Weights of a small mixture-of-experts language model, trained from scratch on English Wikipedia.
Size: 13 layers, width 256, vocabulary 2048, 24.2M parameters.
Experts: 64 squared ReGLU neurons an expert, 6 picks a token, a sigmoid router.
Below are experts of layer 7 (counted from 0) of a mixture-of-experts language model. Rows are named router (the router's row for the expert), gate (a neuron's input weights, with its number), up (a neuron's input weights, with its number), down (a neuron's output weights, with its number) and show model dimensions 0-255. Each number is 128 + 24 x the weight over its row's rms, rounded and kept within 0 to 255. Numbers have three digits each.
Before each expert's rows: "gets" lists some tokens that make up at least twice as much of what it gets as of all text. This comes from a sample of Wikipedia text that the model never trained on. Tokens count by the router's weight.

# expert 24
gets: "\n", " |", ".", "|", "-", "=="
router:115152140111155141140100136107142118168085079102096132173126135172129089116140135131153093130110114101150116154142116149105147078121127120132111086105149157183093152114124120069139131114121140106155153134150134167130104162117132124127147142091137137142140070157168162065107096160158127096147155144137120117115161180113065096129134142083171173169120104095133141155138141113109081188114131173154069135164118097100133089132110150154133166149139174135138102150123167139132137104117166145125120119157104130133154126115125150126150134109146130127110150111126136144164134142126116135135162132114134152118122160135066140116111138113160127154153106128116161116142139093160121126159118112133148147120100147098113118129116129105126162152156128162127126118162145097115161118127117
gate3:106140145144132116128131091133142146123143144159112136138144135142134140174097105150168111195163147147129166099120086111127126157144101124122143120118144151134135072089075115103072090120102140092109135150113131084139149102077101094148148123140149129165209107157132150138151128083152123115120121185154131111163135086113119104117125145137142122113128113142135151075093192080141115086140085146138151104114104129091139116178106169162138120149145096142117126149126114119141141147141134160076140128144131109111107148101135149064140120164121097154166109131123130148087141089102117106123133111152145125142108147139144138155094119107158126141150112171150162102137150138105102140136083166140128120137135153098121109123115121121157133111132137130129104137148121104124141124164153
up3:125106141136126109112120138141089120117122162160089158103158137165109123158109124124170076119139196128151138092108126126119116147119130114103166115074138136098129091082109153121138121127103122118089130121104114117157146111093141144147167125140142100128127068148142139144126120105160142130139128155126109123158122137134113139111117163124116126115132135135166080104123196083119112081132072114112100106125099116107087110184134177155156094158147108168101143124116092117177103161159125144104134129149098113090140134094131132087127131152125107152120123137160119106093162136091102124100143101117141148146122183102110150147093106135141152117135112163146138085119157161125158131131137144153117118129167160091154132130136069119116127111124137096139098121124190116111167115125133
down3:151137109151125113113134131092081120115125137135121137088148186145099102177154136125118155122166180141161164132147139172130136124132104143111129108144136122106136114109125105139107138142123165134132093114161094160084143127128112094109158122153115118131129113102134144155110149146169115144108148121095127128107121124147107163132114147117103143111095143119134128104126117105159136160129109124137128115132137098144072066150152166174107088158160125114115108126105087118147110140131156158173154078110113167183105100144119155159127119142145149083147091161141159161137103084107096189120138146091140140133105140089144105109109140151146085152117117117163132168109145101143146104146126131121125159146113125110136099086122063086120096147115090153132126108137145170173097113108114
gate4:159169073136152143131122148110157109153145124164109074060161146146138108113113113129125133155102163109073098102158131162109146138127126090146184085102124133144163125124149120117111134125107116103166146125149145140127153159145146108149100127150146152136147103116135136091122145118122139141133128116089124105161148122151096091135130151154111132110125064116097142157084109087081154155114110133141177104110134115104158159134125147094113142163102093121136121147140191127138126100148108164118107153120108114112169143098162121100144131130141088130120105143083147101107085103135115152133163138125118145122138107143111178111190165153111172149154129101111134121095186137113106139128158110095168181107093115126147138137129157121149136133137123108126106109122146133141134103135121
up4:155157062124141140128126142122156102150139113170091089057159157151133119110112113131141136158082149116089114098149130166119139128118119102152199096105116122135166134120149118118117132119118130101163162121149150135137161151154143121142115121139143145136160094124139142079115143115133129124129151129098121106150151135152112092140143160153118137103116072106112133171095102096097148152108110137162166116106117111105163153145127150115111135160098093128151118138151186135141116108137105161122106152133104114118188144098153129092155114144133092125129094139082152101115065093131099141126160131121120146104138111157091164112191152152115167157162132113110131119114171136138104133127159104086179177102096108127132129137136162120149142131131122114127113091124142118153128114124134
down4:157134130098143148121102156156158139162150161128131184059173108082147120084115116136123163146141077091116104108124102160143155103148164100124142147110123102091144102147168128173143171120063152133117114108100144124110163122134135144108111124168134128094139100111165112127133112178147098109091134117120157162132128102140122164114148099126120122130142122133143128121119098107150154123123146100124164133123144132111124147105133128162104101112100123149115118126081098112142149141128156101161088120071208150131080121115139108126109127152132136151100163153139136125117109181103134134114108106129110124133132112129134127115131112118104098087130093146099136139119141131097158129106172137158112110093169145105111131120198131152116077149125116123141107150141092144163138092100114

# expert 18
gets: ",", ".", "\n", "-", " and", ":"
router:113141136141150134122148087090120101154097101123111117139125156160136159128127169131167128163110105144138117164115122143120094090120132172109093156132130107167066110091158123092143130124090143143073150140122155137134137164121085158129103138099109145147101122100163129122097119148149133123128143118145141118138124143153138101101148139103133184147069115140112117121147131141141086161101139146095128109144086143098150115116121144137133148176109154125137126132130164074117117119107144174158108085181123153094135077121129128120130096128147103153107138123102149168135172086160123095134160104127144142116107132143118164107103112113127113143092144134149100144173093079180158116100152117117129106158104096082119134146123131134152125146101130122081131076110103151078147100129137
gate2:119142140117089171132114109124132134140125156186112098087143127131113142157147149177130113129099135130118133163170099127117132134161115136171119072088127134146107134103113123101114151146145134122145127125124160127138127063088101148125128148144105069126143131137094120129114137118173088163119139144130170158128102133140161103144153154106135084139123179058116155153115158109134162099152132128120157129123145151130154159113124105129086121139136134156136189114168149113136143146110100119139142142109105138131151126116126155129134142135104084131095139140086108154113193110121148108093124118137177143161133141153111092128121166058111129153144132132142145086155113107130127125123126132138136143111120171130135175094088120146125124121130098140064123132124140105157117177182086
up2:134146141090095166148133104155118136145135146190104101069135127126125139154151144166152118126106148145118130154186081131123104142167101148155120077098137126117131133107113091124117141137148143132136131120123166123143125070082114134139116138134100081123136141146104119127120135121156084168136148132143166151129107134135168112126132161121131091145139168063115142146106147115142167104142122122115155139118129164146155175106108120122102106136124117153133168114146160110142160145101104111124149147108116122136152122121122164139142153138102084102103129156113102175096198114116142122108110117140182148155126158152122113135111143068126131143147127144141126079169112130121148122127136132133136141104112160134132193107086130162142143127120112148048116113124129105145110181163090
down2:155150150122065139102120116100116087068101105157112142164164139109119113146137159092145149160138081142110120142143165122124134126146106153159139136144155161140154144103151122131119118150164086100120154112122098107162124172107151104157167115126129146150137141081116135122149092128117136144157089121131081108160120081120118135093145110134146165128157115124080097103135136145131109153135144087106132136106129154094149098154146129133153105154051114111094095119163120129125109141114123150139109127144150104134095139120113103091107132126126140150113147140119160137103077154116115152139136105108120115109117145119153149099167110114121119113117095127169159136144128125186087147146101137105079164135152149161118105181159115140134182098078131145143097089118125107131124091104151
gate3:167131108111164136149119120097178153144152137147101146118141125087123151120119123092098120140141119090106125187116153133079108113072097107104117171201113115171151119095087121168134141160125129135104137107128107106124164100086106126146116118133106154123126150123148126179139146092141128140123173145097126175114148144169113125109108141119111171143075139164141129104154109091128128106125127126119140111118123112069128113160155117100131111132141148125127137182136141113145077075152128119098142103139151088144138136131158148104154112146131130110152090111114149122109144089145117114118155107122125116153130092153100122113140098159159126166122118157120104179107097115151102117111113141089144094129131117156133104173164138102133091150151112130136140132137130145134085052137128
up3:145133128096138147166142123099180149132143172166095129113117122143107168106123142097116111108134103104083102161106138155126134112130123083090086126153097150180146127095151102171072155136115124122091127068149104114104124087132116129158147129148114209111142182056119106140129129090156114120104131158139143142143160109135124136174112166109145090145085126121125103154162111113120109135148134124073170120134128128101116116142124133112117098104112134149145108168102160142137100098128138122133144109119125102147144108080147142090142155111108119087134111107136159137128174157158126122125147105120127117170145115129133165109127131135126111128129108123131084142137118110129107100107073160115113131140120115162111134117145086141138107136175105143163110137154134154110095090157108
down3:157103080159143135134118162149151090126157153131102155128138101153111137125120140135123113099133078156142107126165103113171125129158133089123159197114140124123114128136115121178113107115152162164168096135124094130133154118135156097087087112117133166061107102143144156114106150107111112151089130151096132135110128183091124173097182108187148081107127124138132184140130116094109104145157082137127136159117171115093120102132142156132115133117100108145130118134114104161093105161147165157160126121143129128127111117116085153110125121153142131171116133131135160159128133102132147115114107082136120143150127138135119136075125146131130148172069110162117118113107104140124143160144114136120161119120122131123114150144177088114096123130112098100135122113154070132142144142124147

# expert 31
gets: ",", ".", "\n", " the", " and", ":"
router:149143109132122160126145118088141134115095118111100105117140137114131137149075140124136124141128114159163112125120147129120115098174144130127092133115106096125085107099112094109127129130144119128113139181140135112122116143108120079127138145126127152146099098111144142114072161163176065110117141144141106097126174139134131145149132151134102142136093108109134144114140112114126058152108160121114114112160095105123115104148104127151142147141172136101110100134137177094163129105105169114114148069168142118127152054144144122115135101132140116134106118095117122160162159108109120113154117150115134086132119142123138158144118134127106108165098141151128128116170105064159125141100160104148068113133125102090122134113093066182130157149124131114084132094123134180135173121130115
gate5:109122131159144123174127136111154113146156115122147131156140104103111086136097099081101145118133144165186151108127120129134131122176088107109168107108148112150120136170132184087095127089128123165121137139137151089125094103093154126172093139128117145181148116124142159132134153135135147136081129121104120137154095097143113108133135098155110109143136110065137148092153107149169121141138136120152174120158115152155149098119125169140123120124128096122157099105125069082127130104111134114149075086130157123144086158136139127100133126123132136143127146128155172140168149121145119086140136141103123093167140156076156128128162141078090100171121176157143142122143137089135135162122117171144099130116133140108140102146082087130106134130100133112136139143117123149128143098134149
up5:111140139139137110143124144098107132116087099153158107113118137131138118109110130146114163131111104119156131108119098100130106117119125117126156148139154115129150130135093169102103126051157137134123097110136146088152114159112115150171172138128105111173128077134131121096119112107122120118131147116102117140194114158143139093108105129168095125119131094127116128081146160132117160109109167128144101186113073138116117157106098163116091139119146103115135113103142091129095102154142150156141093176141157165117128085086070130126116109126118148106161113113144114137109129122143150117084155149145118124090138105099158131140120157076107136125125126119121131134162131169146098146155151077110130142166172101123092066058132099103140123107107143093114140124124098114121146131102151
down5:119155141143111108147120138116118126143135147123093097150157173126136126136089094148109132080134132105115151132144155128161117132100167140150124160090181084149160123164161110170129123102161125168165132117147144143104129105143146093114147117138111132138101175109141154134163135132105120125097132108105100161152133134134115096115098098098128130150112099154144102140140152126120180138127124148171149160118144147091097130128102115122102150117096116084150141119112128161108097090158125093125148126088125155125155170154129158111136099114191111152111129070091087131136155181172126126137131146161136127164165154126139134097148142113123100132124167121169140110091119131203191117157173114102113131096079133117110138131106151129136139164165107102126119125130134114097124124126149
gate6:108082153118152128133174147128125123126100166134128145154163145141136150156096136108130105087142162083136141111148167157160148100161110132063159120161117143128083087108121135115110118167142129123134163100169162133202119123130125132117102077175144128079140109138130185113144116149134114138164100118161142113148123127133111150140131121143162117168105140105115114159144122132127130142138085119106147123168122136114126100145129163144124099106161147131131164126138115128108104121104149118093139125110159136111139091126109152141124152119150166144072091110119130106150161137086126121130130168127129104131140152121129153159125087140118150149109138120117120119119093130144163152083146104152133161155121103121124102098113117132122124212080203134153126149107157151119102159141089
up6:159175110161098119117120141113129122144125106104148112093094117140163107129164112138095153128155112148137104136104104097118123162103139141125107123086150107130161196158149146139165151109120135146125115142116149121073135130152105133129128163080138121128098168127141092139119153129158108116071151150109118158131121133062151105091120143142112140115159111136171141084093115129135135115111175135141097126095167106153128171114117136088128153136123111118122103120141103158159113119138103131179132166105096139148098121101166092096109095104131091134187155107142109130089096119136120151118103084167146129121088107158110091088141133081142146102097125097157151137090144132128107107153095122136138119092138131154127135161129102160123141107167082118110129114149103091133132124140163
down6:148082131162074104153183132117124096139103122146097136122097128124154165147138103126143113108113159138122110134107132096143141110118141075145131156094122161154140134141121114151120169088129105099134183125109088099140125047113161135104113108118115134118137104114099083144126142090116100117148143121123122151150124157141076141115082154099122113118131114108105113116141112112126125153174107096172139130121128079112088126125111166125157179148162122131138132135106168115123117140113095105168116132133124100142149149126094147174115148130145114149082113099135101109136154141123149135071127136114131092161131128125154104173100145113185135117140215145138131122112159091123124104087118164134119120135098139125104156099137095139152129121120121118148120100136095135120117110183096